python train.py --n_layer=9 --moe_layers=[0, 1, 2, 3, 4, 5, 6, 7, 8] --balance_bias=true --init_std_router=0.00826 --norm="rmsnorm" --optimizer="adamw" --beta1=0.9 --dataset="wikipedia_en"
Below are experts of layer 2 (counted from 0) of a mixture-of-experts language model. Rows are named router (the router's row for the expert), gate (a neuron's input weights, with its number), up (a neuron's input weights, with its number), down (a neuron's output weights, with its number) and show model dimensions 0-255. Each number is 128 + 32 x the weight over its row's rms, rounded and kept within 0 to 255. Numbers have three digits each.
After each expert's rows: a language model's description of what the expert responds to; "raises" lists some tokens whose logits its average output raises strongly, later layers aside. This comes from a sample of Wikipedia text that the model never trained on.

# expert 6
router:103119152084093062156140113093089097135104129178143120135165155140177139096102174126133186129028129154117136128214106105090127164124156110123158146128191137095070140097085116147151136127104193161157092126143101087056150152129124130125142133126154128143110094139114140147120126154116119067112124099129161144127098132199121157096115150142159188120109150139147153133133237139187152166155089138186121093142089194117153188117196158117108115163085124113099106136140129141189123065070159170133104076095129176148133147129057121167176128160136086107112121094135083187182206095153165092116138169133123134125107097115139118114113074062156133111096140129134130147148118129134057103094183195168131097137091154130068112123148137076189133084161129147136112155092119152125093136142144
gate0:151118089126159150166127165136143108158194140072141100174059174080117073107170168098149142111106109128138186114209105172105105203139113139202146122175122219156127171066102174095079080096096148145154137146154170125144130118137131146167153078148138141154204055189150102117118084112125126107142158114180125135198140100146145149129073098117117113160072123153140170133078143124121179116125183138141118138152104162107122162162127096126173157142155160127111114108131131146077168098062097184145179123176115159131113097144161179128130162132149138109103145110151129117076130086160131114104139152114186132102178126111038164103174114139158084096142180123135137166154152138144187092124112192099164081149101116123098100112118141162152146109130107093091173148102094109098169150098089
up0:112059106122133139178133133153097145093168156083143151089164119124108107175105156157110172137124134104079122084197079157112116139125146100167165146137163222196101134063114182140137128189164142207172167124143206160148148102142075133127111112174119151106166118170133149121104156095171112098120129137147096134160124124104144157124098150113113112203137141092195121114113115137056143135131125146104087113144098172089115149169167086119142136090139128118115133103112177161175098109107141180109182173165073161058147097108190132106135102141097121062175048067135150139066116127125154121125095136161144124077186124134052146035113126139164125116132121156115200105125161103180138090082155125103158127126124142156167140105124122170155102144118142077107160115109186114124097129118121
down0:058091155157124097154125077123109150133098174099135125091085129150182146185145134104168133139136108114116078100112098164074091123091158133098185133092145074145074117113094114125154155166119079125123119137122158122143122168193134159164161134155152141155104150143168180132126145121109076134092146107114127143111134118161147158083152163181144136148159094176189096153156108114013083188124118147167133055093144165094155139177151158129195153129120071166143124171093116061153121122133170139135173176117130133138154116163100167117129172162094075095133090074122094157174155124122103146114136141154118101179091085190095127093120225120140114159099180087156149146090170125098089122088176119161047158162138139100111116124160183099115165135114159136154147124134159138138070048141120
Commas after names, dates or list items, plus copulas and auxiliaries such as was, is, were, been, and opening parentheses.
raises: "particularly ", "while ", "thus ", "especially ", "including ", "due "

# expert 46
router:097157192104097089156090118086118117159143094155118069147102135118199124094135139075181127152130102160108192139233114148166115114149155103099111150131190112128114144152073126173138085121083138158108075108148104132082109139114129114132151149140137122130124081129114101193137154171196156074129125102165177183164086149203149137112148193119156167115115103202148116159131180084183151085123098143132138095130107197115114159141141136138140079140105128104078144175131142159155155102079162173141134101123135138134147128109054115145141157107092094104161090138102091117123161104185105149111156152141123090123095134120152072122051060080157162098116128080215126127136133114105098070145151198133131142125110155145107126124176100054137132100122086132131112176083120075078157154121162
gate0:086131114131073133110112135143166102169103145132132150164136133118193139138080105155147096153112172121090175177123100154081128143108124140155093128097092176127152133133064107178105088125123094146123081130133131110142109054141147174124132110155168070070130094132157153122146162124154143114090081122150115095123145178170160128118109110104096183121116171118142064100179164133193181085107117048143121181091162174105126107141069178077114126140063105139077100155155090112121172149073095141125132150201150100151140090103084113140134082194131123127084084148054130104072103136124118065172121109203074168109135116165127120097096118131149124068154141151177159153172130141117095057162068115051082098109112181160104128166136149092134112124143184171102125163122109110136101121165140
up0:056105108083140127150159099082167136113147124180143159057074092145077124091153160114178095129060088134154120122147115167129125081142126123141147083111161167099078102145135125078147146147181123120104039140100147171081155090106120155132143164121111139119152140136132128116060060141129166176145161162118097190086066145118111142105120164077151079093109164093127198168139100075107147110118140113139143071126123080151142152163166122113128185136085054092094146132081133121093115148103155153115084102118099125157209049099076140135145103132173165145128131134180155150150138131125175136144143108117157088131109196138168092119173134072190094156120163151175171147128160158119094138114167153139130142134117124123145142146124149156057116184121122187161101123179132219118125141145163
down0:150138137108119175089179145101123161135092133133111129118122090186084089146131146193062071107117126099130159140126153106127127124158095151126097059151081126103113155073106109115125146103127111099120105162145160099110130081059173067126082086028097088104106055116118101084126110115122163091147147163112135157119117164068164139130095125122106113131126167124125161108161202049139162111113125165121104098130164148144034148139229170133134145120161094115129158130154136143174166157078132127110140124081127100139175080108121118166118093110147106151105150059113093151175148128124166178133125126086081197130177153126055097145135104105157149074140120162138111080123131099127142167075162138108222137073136131175117181106085145101116094156133128124133104105126095185074129140143099
Mid-word pieces and endings such as ism, oss, ation, and closing words like information, School, London before punctuation.
raises: ", ", "'", "-", ": ", ". ", "."

# expert 8
router:081130174060087116168153121118133099107170133147096089144137171108158142084154104084141161115114148154111141132137110124185103155140133088120178178148183151103134140090104120148114135090080132177112075066113115159062157118114161105126160101096156143121106088160054140127135136150133135122117169108137173158186079159158111154094135137168170168115133053202149116175133148123167178039123135128130133134131148167131148090149122124173129104143116140127100137112129141214138116125075141180165125130120172122126139132102067157129165104150112153119130097116101132142129223077246131132127167122147146082137112111125131116133146065027176093060092128054166120141153158105119135112122183222125135114098092142131116118127133111092162132093143094118158149127110136134052136159148133
gate0:093104141171240113172115160170119052124125133086160149087130125117138184105133130132116128096096057098118179108122075192198116182158160131136087179095122150187178159138075071096132112080131116089149168104153156127113130071145137128111117124189110114172102146106118112143128116223161150105161136143149121120164082059129090163139139133166095089158092094144116141132117143062185117172104110109096037142079112127131131130082146123168171101135102138135184165131125137132136096103191039182148145081075095172120130111100097114134120123133126128146101152117083101082164079178128166115060079126130126098132170117104080155136133114158142108106062142145114117086090162129134134121134110119165140088122092134137087138108091152104162156139131123136120161144115131143183096075142159
up0:057103149127151174130162165127062215124118170107132159138123124083100155162119113185090125123100167114059101076085062109152124148126097132123147104118089143118148139097161104106130117100126155083184140139137155217144108147098086126093088131125109119101113138111099070090118146121157121165134091141158084122087039115062105155117146116170157103154117086111082136185127132159210124119152183181080177137099148114102120103109115092143110168095122126159109104061092125090127109182155091206100151136097143136086136101141139126119118076171159140145079156123145158133107133115148116185117090140109104112095135113136179144137153134097195076075145105066085159128174135105128176119080135163098168053145185085148115152162127102162112169073128153108142135105092180140127131170145083
down0:153095156078133119103140128156158183135134156105165162119088088092163122192120153088111157137145141171123061162117090118123119068188148152069143077105116109137117141167113169099136110134102196125088168131126117124112101169188130113144084103138150158178109094117139138122131134105142100153078183075147109129078100097133077122126114177097120128126170104119114192112185130109085063136111135090137102085081174143131113108102063128084068163076085138143141133090080100111117121154152177128091127130150117177137076102147089098137091155183163144097122103129127096153173147127184159230193136162157133147119203098133140112143150038125162049158165184117117131097129105140137091107131142178103188071167152090115158082072101113147118130119137138092168157151130159102113165137101137
Last piece of a word carrying a trailing space, often inside tables or names, such as ology, ic, ism, Oronoc-o, carbonyl sulf-ide.
raises: "and ", "(", "with ", "that ", "in ", "from "

# expert 25
router:156171146069076096126117117140128110171140169115134121128115160121194125120147124114117157121079116140094153119160130153139137156137138078107146169120202171115088092103068183171145119153110135140184070124115144131072101143125099167144146112142129090105078113147112116134159081153149137021118141092135118139147107170178148141105160158140158176164091102141193104165138141088164117119070100112171121122149131178139173143121171126148144042139080100108053151119133141171184124137105185133162128144095159162143163155116097125125207101105124113081111076101142102108175166125217121149142160134153104095151115124085152103151031080066211154099105162123183144099141086143166091137139172152123146111126113149132048105119155101073158098092166115189102119141120118151106147112125117
gate0:111102136086093154153112194121108116136118120198101140122120145088124156103158120123150093082154062124048152127129118157162188144123114108131190128174108106136177113158110144132101139121124106095114140185130032162096087179100111096133155097107145115153113153139109104125157112187050132141081118116124175117170095076125104093168138112152077168133089103146148099145170162180095109129122098109162127145137127128092133147076159168124101155118169154147088073152157160102200116140150136122151126167099193175125158146110112080069167166123089172184175191144109152119104153100112114168069160140119175168174132112131124115170159128124115111102166101135095105161112182096114097082066191119117137183121099103186164153081137101161113140122148190171194151171130058144083103120118164
up0:075096117135074175096114127150108167161162145114118131124145109098076121109108068111186198059142127125143085110135145092096109161111133121137132130170175051116153123120109119136093146100123104154116112161069184186155070054126157160212190134102123073111064112164146172133146127106084139127108174102126122112170158113090096102168096084118119095108133161138117110120188083143124112133125111142135070154176146114133163151132109124099075126103062126091126130100145206159095099197123152144081156110148149169161100119040100152120168125151079122096155118110099105144106098162114181123105111129171101144116092154116136103102139110139144121109116153143105160068106157154226132173176160147092211139196087061139133156104123150149135109158145138078165117123160107146136134135142180
down0:132159114146152168128116130106108166091162142104111077135154132121173053138135103174162144176098177133141131085160136160162108165167153061136056136074104117045134141117058078150121139144200146182140136102082134155177098081137136128092135143032131075146095097166113144078097120156139155160154176125119128137085136114157084172145087086137170093126107147147139097158161109132161144168116146062141153136095135124066141146145104122089132093125106129139127140121192190145161107212125118157125159141121165126184124102109083143130074129100168125122063128126084106159098121108112152128171178079144154098144154174129142122134164195150101177134064082139095091135131142143086110054142108114130121169104068150088087122128093116079161144132117092107078093135161117198147127161137176
Coordinating words and auxiliaries joining phrases, such as and, &, but, or, by, was, with, mostly after a comma or noun.
raises: "a ", "another ", "the ", "his ", "any ", "those "

# expert 30
router:131122140082089107118127086090142113141093126178101109136144149105190085075121163115185162130104144177112119139218156129182120121161177050129183188119175115101106098189057133133096132186113097193124058073117106107079099133120157121120168144173144128087082086130140150181138112154188163065144091112100145136134077131222129124067150142125157180155114095194121113158142178112149146111070110122124136130160089165092164167136158174129125087117148094120078168135079103139149135076085108147135102130118129158133105160100099152158164152114135106093109098115099103125144170110165158134107141180137131143150076113112133061163103072080133110128081156104205086134117105125134115097118182162152112111129148171126109120112128134062149169103145130144138102172077149137072117124164126
gate1:171112126214175119123174148142160169111200122090146113128121141131129099180100124137193118020130122112146082141151143134073104125127173128137149138114146115103163118135082154140098092102181149131176145159164139138212115088152124163159226151124158165160047133145141162073150114083135128113104197086131178171141142111132124084098127165110101123139134128110122118109140156128153130085106193122086139179163101141101137183092124185154112137121132096102152131136177189156059125170093125146174143108127131130173109097094129180139176084146129107144148182163124169094126109139144131175172129127156082129223139136140097132158140134086073131107103133129093113108125071164122127150157067096088185088179171142098094118104090175090163108185111158128124129136101131129131179099101138
up1:112110167172159107147165130178164156145132160142074099108119140063087121120154146095146158089136166172088171091123141131086155122143125160166163142213137118088124119092158148112165038135112134156104131157134123189174154120134142083105171122173129174158069147156106101129092141113129149141097199157174128135107195160167092113112165095147133177165061112116103115144167115151075101134163120101136135109156125147094099132111138165110108207110119131103120122139102156110094070165178083181142142079133139101145126124123137119137171107145142119064016133150164122097158105131119121172146179103201126140136041171123100122114120108135097082118117136154150092105141059173117126131083104132149142138099150150188078137143101073053077125158089125151143189174111119115175128101076129
down1:119146150156114108084163097134191113128179118135139113103145161117152085142151127185161079193155146079121111127097060115178144137120135138109207108133187134105123091112095160168178054132149059165162100092102152201092111139094174129107134101113147116098118135132114138117095087074114131081118118087144102152161149140171111149148105125110173118105163142115113142132099157169161091134150136141141086198193108136143134114114140191161099142196171127113119133096105207103148135140185146123131136187103148158147166115066115155091177095140117118097097147133154124111139044126134133147116082192165109128136142187099123121131092156159191140186087143083136089143178174150132162104100093115157187160132110119116118086091141154089152075099087064094101111132152155153198161104196097
Periods, commas and line breaks ending clauses in prose, plus because, due, rather, either and institutional nouns.
raises: "the ", "a ", "in ", "of ", "his ", "for "

# expert 18
router:134143152131112082152118138113137114141131080138107119133126148148171131112110146030168177184119156123127172109220096138127118157140136078140146147114185135133100150127059154147134113130052127147154084120126108127094135154135129121162141128138123140143095087115147102187171129168187162069163124083142166164155111142164137102116165170109149172102118088167138115151179198078157159082116141097167146093148071187112152146132157112141131045147141124091107131167122113146149176118076169172109122097115142156157139149111095110175136158108094104095097065078108076111147166148191135143072161117174148170130071153105157123140054059086158133076104172120212114139112099133124085077131122173137152112119088166134126116116126113061155120113127122151133080190083103088074106145156072
gate0:119119132091174131159173106147063080151137141144113175160044077102131111149160124123065127096118144128130155171114157098120128149138123110101123157153142114178137107145112114120204127134166157110156119126118076084146113108123105129131129137101126131152156147113161218164216113090150079140098112105139154147122123088150108109135114172106165178127070140068186148107179082147110147105101138154066129132131112154126128114059123110141135110136090118099161070185162163166138181122092065074150117124104106052076102145125116160131122136103098139148107162108204177086121138146103107149132101149089111115150149154129144158114066180148164214102139199119036093150138093134157111049116092117077111182123148138154152107063130103103160162120124092129187108147116064125134179120109165
up0:160167094132136102111125157121142146157091153082131105129135167165139124140128126132183108159148130103135130114147164125097148137120179143129073114169129126086124150153134073111109191119104170160140193096134162100131139108154148157105110113068106089096130119072086148123125158136098151161139133184147149067148118170079142161156137132136094090115182157165112115158128137118152134110092072085157117165154133088162109156166143157137153114121113189169128162095087072083139129145122138106096157118058098089135139152178117053118116159134110092101165093110148128213130124134120168102152119046212041154154155154198093135158172121137050102154157038157223183163142126087104115141176160154189128113117075111184121139177128114084100125163129089120109127160099199115152126130133127
down0:098165175134157120125131158191110172136143077162106155124076161152106165177145045115074126076156095199122122121150118102144127167161180143184129161152114131109114137102171142056108120141114078097152171140134103168136104110069105140077168110140156147133181151093101134115148155099060141080052091160083117121111115156110104077073111101131113140124149050091160127110152106129142139110093148176145158084129098129112120179159112192065118122151164152185116145132135163105092089108179146086146103062139154121193090126136140177205134182155136071133153139070100138153101176127109088123154137160109170149139132135078100091173100063126141155139119144134076114133130110098142137136179183110141125095155156120104170052080129159196165120114097137083166121137095146136142124117145106
Nouns and word endings ending a phrase before a comma or period, such as States, City, County, years, band.
raises: ", ", ". ", ".", "-", "\n\n", "\n"